Experts of a small language model.
Size: 8 layers, width 160, vocabulary 4096, 29M parameters.
Below are experts of layer 3 (counted from 0) of a mixture-of-experts language model. Rows are named gate (a neuron's input weights, with its number), up (a neuron's input weights, with its number), down (a neuron's output weights, with its number) and show model dimensions 0-159. Each number is 128 + 32 x the weight over its row's rms, rounded and kept within 0 to 255.
Before each expert's rows: "mostly gets" lists some tokens that are sent to it at least half of the time; "gets" lists some tokens that make up at least twice as much of what it gets as of all text. This comes from a sample of Wikipedia text that the model never trained on. Tokens count by the router's weight.

# expert 49
mostly gets: " considered", " found", "serv", " sugg", "iz", "is"
gets: "is", " to", "iz", "ed", "u", "z"
gate0 [139 106 169 101  96 156 130  81  75 119 134  94 131 136  97 102  94 209 109 139 111 143 135 125 114 108 129  33 152 148  77 164 173 147 175 129 193  84  62 148 134  78 151 147 161 121 152  92 108 156 134 158  80 146 157 137  62 126 116 168 105 155 143 107 146 159 117 128 144 142 140 142 163  81 124  97 157  93 156 163 158 149  60 166  72 117  92 132 158 128  86 164 146 155 161 130 125 129 160  97 122 205  78 107 152 169 135 134 155 104  95 147 199  98 158  96 126 173  92 115  67  91  91 120 111 133 115 170  63 154 111 157  98 140 103 132 125 126 135 105 133 165  94 106 135 148 145 106 216 137 104 135 107 118 133 132 115 137 111  60]
up0 [137 184 113 121 146 126 165 103 143 112  76 117  78 160 131 108 169 108 130 193 127  96 170  70 135 199  98  38  73 103 134 106 122 129 163 146  84 139 122 148 143 107 103 163 152  78 120 137 151 138 157 147 162 154 117  87 108 151 152 138 123 143 151 113 167 112  82  91 135  92 116 126 120 181 147  78 127 118 197 131 160 160 122 121 152 162 130 155  80 124 110 152 127 126 116 177 232 133 139 178 197 139 158 159 126 104 151 133 113 144 130 135  97 143 133 165 109 194 165 128 169 173  64  83 104  93 172 126 119 156 120  88 109 115 135 115 164 129 169 158  72 123 103 137 151 100 144 148  80 109 164 111 111  97  87 188  98 148  98 197]
down0 [108 142 101 108 195 124 128 106  65 118  51 152 136 118 136 134 175 152 137  73 235 124 137 145 140 105 156 145  86 150 177 169 124 149 125  85 182 119 136  93 145  36 101 173 139 161 187 165  86 124  88 111 147 130 151 149 118 139  92  90 111 155 181 100 142 114 139 189 136 191 158  97 105  97 124 137  89 125 132 116 168 125 125 161 100  88 163  82 156  92 127 164  93 168  99  94 146 152 129  94 144  47  83 113 122 148 133  83 158 126 145 144  96 108  91 100 113 163 132 113 145 140  97  97 149 131 148 197 140 155 151 146  94 156  98 113  99 123  96 138 123 151 100  86 148  85 130 143 138  79  97  95 149 142 145  98 156 203 136 118]

# expert 80
mostly gets: "k", "ik", "ok", "ł", "ak", "uk"
gets: "k", "h", "ak", "ol", "ik", "ok"
gate0 [138  59  92 133 125 141  79 131 118 136 151  99 147 164 135 156 142 134 151 115 146  81 163 133 135  93 130 120 166 123 170 117 148 118 135 195 124 175 116 117 136 101  99 145 142 127 123 107  99  88 155 164 184 149  63 201  71 137 149 130  68 153 146 128 113  83 137 162 121 126 147  83 133 179 146 181 135 117 107 150 142 130  99 152 131 186 109 139 104 161 135 126 112 155 137 113 170 189 141 128  93  81  90 109 121 144  92  72 143  80 147 144  90 117  47 111 121 159  91 154 115 132 186 139 110 108 128 197 105 153 105 132 118 123 117 176 148  98 170 104 126 111 111 141 191 192 162  78 159 140 130 170 173 143 122  78  59 204 156 204]
up0 [144 128 114 106 187 147 137 119  74 126 115  99 134 115  66  83  68 182 156 102  97 129 142 104 111 116 129 141 130 157 106 120 123 129  95 128 135  95 166 145  89 172 131 150 151 107 155 173 131 100 133 202 126 134  47  90 170 130 109 152 125 108 109 106  87 102 146 104 160 157  70 173 109  95 170 137 127 165 155 192 129 125 150 106 158 204 128  90 155 162 125 140 180 166 141  79 129 116  74 208 103 114 174  85 121 143 151 114 149  59  73 167 165 126 123  88 120 114 140 135 121 169  98 114 109 128 134 100  30 142 161 173 182 102 112 130 133 144 150 150 140 127 100 135 180 123 153 164 170  95  66 172 124 136  75 129 107 103 123  96]
down0 [119 130  97 123 162  86 118 130 142 148 100 118 139 125 149  87 162 140  78 126  43 103  99  85 141  92 141 112 148 158 114 129 109 137 134 114 161 111 119  96 156 115  99  54 128 129 125 121 149  97  79  41 123  54 107 105 134 165 154 121  79 165 149 141  63 121 144 120 100 154 135 145 116 112 107  78 164 120 158 117 147 165 113 151 169 134 140 141 123 127 180 153 167 131  87 134 172 136 169 106 137 111 163 144  86  78  80 137 156 143 152 114 116 186 102 134 164 123 154  97 127 143  83 176 160 104 134 154 108 154 108 212 175 134  88  73 141 147 191 132 155 126  92 142 137 147 100 155  79 144 101 188  99  73 140 145 181 139  26  76]

# expert 2
mostly gets: "berg", "bert", "burg", " MPC", "inson", "ington"
gets: "en", "an", "on", "z", "k", "in"
gate0 [164 121  87  89 149 178 135 116 159  89 116  91  93 105  86 121  66 117 106 154 130 119  56 122 166 121 123 157 130  84 116 128 132  78  86 151 114 127 194 154 121  75 129 107 103 124 141 140 136 105 139 108 124 104 103 107 113 132 138  97 164 162  95 133 115 135 148 114 109  34 127  90 130 176 148 146  74 118  75 136 109 134 145 114 151  53 125  80 145 100 183 130 140 130 139 161 151  43 138 101  91 139 169 145 127 139 106 132 114 123 153 149  88 128 113 180 110 107 118 173 134 159  85 107 107  56 123  88 172  61 152 209 164 137 151  83 103 130 138 151 198 172 127 144 105 153  89 110 135  97 153 148  71 135  65 147 191 158 162 121]
up0 [ 58  99 129 165 121  94 185 151  84 129 189 110 144 127 174  88 150 111 160  61 150 126 144 117 122 164 102  96  99 156 152 142 136 159 196  63 122 147 112  97 144 112 108  22 119 129 125 142 140 123 126 157 126 135  73 134  69 119 171 110 112 112 136 164 167 126 147 139 107 125 163  86 104 142  57 157 164 184 180 161 164  85 135 188 149  97 115 166 113 111 157 174 114 100 152 125 153 156 141  78 156 104 131 127 110 133 150 145 164 116 128  93 102 201 139  53 140 145 173 104 144 111 151 139 155 163 140 127 107 142 160 117  53 154 103 133  60 149 131  93 104  81 161 102 134 142 124 162 159 143 124 121 189 119 124 147 102  74 150 144]
down0 [184 107 110 164  99  68 131 146 125 121 137  70 135 166 147 183 111  81  88 110  85 110  95  95 150 103 116 136  91 151 128 126 119  93 136 168 192 146 137  92 164 156 173 156 191 107 114  64 218 144 178 131 171 110 109 112 117 120 138  92 132 121 151 167 125  84 166 131 137 173 116 111  88 108 133 116 133 151 123 134 115  99  91 106  98  78  69 137 118 108 196  81 104 162 129 138  94 139 143 102 106 137 150  57  97 129 142 156 171 130  88  99  57 134 127 154  91 116  74 204 106 113 127 118 107 128 176 118  85 129 131 163 109 172  83 129 109 174 155  77 117 116 160 106 100 167 159 135 114 137 128 198 131 101  63 152  95 119 157 156]

# expert 73
mostly gets: " elect", " Ass", " Hol", " Christian", " human", " viol"
gets: " –", "ass", " -", " Tr", " +", " of"
gate0 [135 137 147 136 155 121 129 107 117 104 179 125 152 162 124 160 136  98 152 183 129 122 119 118 130  88  85 144  87  91 144 127 101  91 108 100 137 174 124 113 185 130 130 112  90 169  78 135 105 116 125  77 170  32 137 119 135 205 116 161 148 164  47 154 126 138 103 107 102 119 153  84 123 158  76  74 143 170 109 173 143 130 131  89 129 165 153 141 114 110 161  99  82 199  72 145 119 132 144 144 138 118 100  78 172  98  87 110 153 124 128 142 150 177  87 139 115 213 143 145 103 162  77 182 110 138 109 135 128 109 101  83 127  77 205 156 171 106  81 125  44 112 118 125  91 104 110  97 160 157 145 133 152 104 161 163  86 140 116 152]
up0 [146 180 135  92 170 100  91 167 114 124 105 142  65 139 118 137 156 129 129 155  63 107 128 132 117 159 114 158 111  76 176 107 150  89 135  94  98 144 127  71 116 155 147  73  77 139  83 145 105 125 124  79 119 115 148 198 107 169 155 127 147 145 142 130 168 151 202 114  90 117  97  93  90 171 197  76 119 126  77 185  30 133  76 110 135  89 133 119 123 101  87 104  76 108 111 122 156 157 162 165 144  98 160 125 121  96 183 107 127 155  93 172 127 134 158 123 112 155 154 127  54 144 118 103  86 138 134 157 155 152 179 126 100 130  98 102 107 171 131  84  77 137 159 135 114 179 123 111 114 136 117 176  98  79 182 159 145 158 154  93]
down0 [123 153 121  96 154  77 130 145 178 129 150 150 148 133 170 153 160  96 165 135 146 136 140  97 131 143 129 130 124  93 136 129 132  96 121 105 134 112  69 140  78  92 157 135  88  94 148 178 110 109 129 130 115 153 125 154 140 162 124  94  79 148 106 145 118  99  94 175  81  83 120  72 136 108 176 159  67 102  98 117 103 166  97 182 128 157 117 147 114 195 142 187 137 133  60 153 151  65 136 116 122 195 123 118 149 120 110 164  86 129 118 117 133 110 186 106 106 161 109 103 155 202 111 157 140 105 134 158 126 139 200  97 199 157 131 126  77 150  74 117 158 150 143  96 120 180 104 150  99 136 175 128 153  53 108 127  24  84 120 185]

# expert 3
mostly gets: "act", "hes", "ively", "ements", "ites", "ept"
gets: "s", "g", "ig", "ers", "ul", "act"
gate0 [121 153 129 185 133 128 111 146 106  61 103 154 141 109  50 173 136 199 154 112 126  69 104  85 106 178 158  84 133 166 145 164 120 155 136 185 121 126 110 193 157 120 154 107  86 136 203 143 169 140 142 127  84 145 121 124  73 121 112 170 145  63 201 172 145 121 140 194 122 126 145 129 115 102 141 118 134 132 151 111  92 151  83 135  93 180 130  88 111 130 142  62 143 125 144  97 119 138  97 140  79 156 146 104  94 166  77 132 188 143 170 133  86 140 150 118  84 136 186 174  99  67 106 128 124 206 108 160 164 126 121 147 171 123 116 128 141 152 103 131 127 160 154 144 109 138 120 165  81 128 148 149 151  80 127 135  71 123 155 187]
up0 [112 158 201 105 152 158 140 109  88 170 184 172  90 126 142  61 150 157 147 148 133  69 158 150 145 148 203 154 126  64 142 124 152  72  83 103 100  89  56 157 146 109 101 111 167 169 131 185 170 119 112  82 114 139  44 135  90  87  89  69 106 124 148 105 182 133 123 119 166  73 142 141 148  91 118 192 143 118 134 133 111 108 101 110 142 119 175 167 141 107 140 118  95 150 126  98 159  88 111  83 137 159 130 137 158  76 117 120 138 139 103 173 178 114 150 130 132 129  93 119  71  37 137 118 118  64 130 161 111  98 143 142 155  92 146 143 136 157 157 136 139 134 123 170 154 172  80 100  98 108 113 165 144 168 154 134  96 117 136 120]
down0 [110 146 168 142 109 138 112 117 106 182 154 108 150  79  96  43 113  91  97 158 108 188 162  97  71 195 148 150 143 176  97  98 124 153 168 115 112 130 129 195 131 123 124 196 164 109 168 103 174 110 139 125 145 159 130 138 126 159 173  71 117 132 131 143 129 117  87 143 120 155  99  91 157 125  75 133 193 139 150  99 147 149 115  97  76 132  90 186 114 199  81 118 142 135 142  89  69 136 129 127 126 145  87  95 131  50 118 207  60 135 125  81 130 126 133 118 101 177 118 141 115 178 144 169 117 121 134 199 102 121  97 116 119 118 188  92 133 132  96  98  94  70 132 100  85  94 158 128 140 136 128 125 163 133 155 111 141  91 131 157]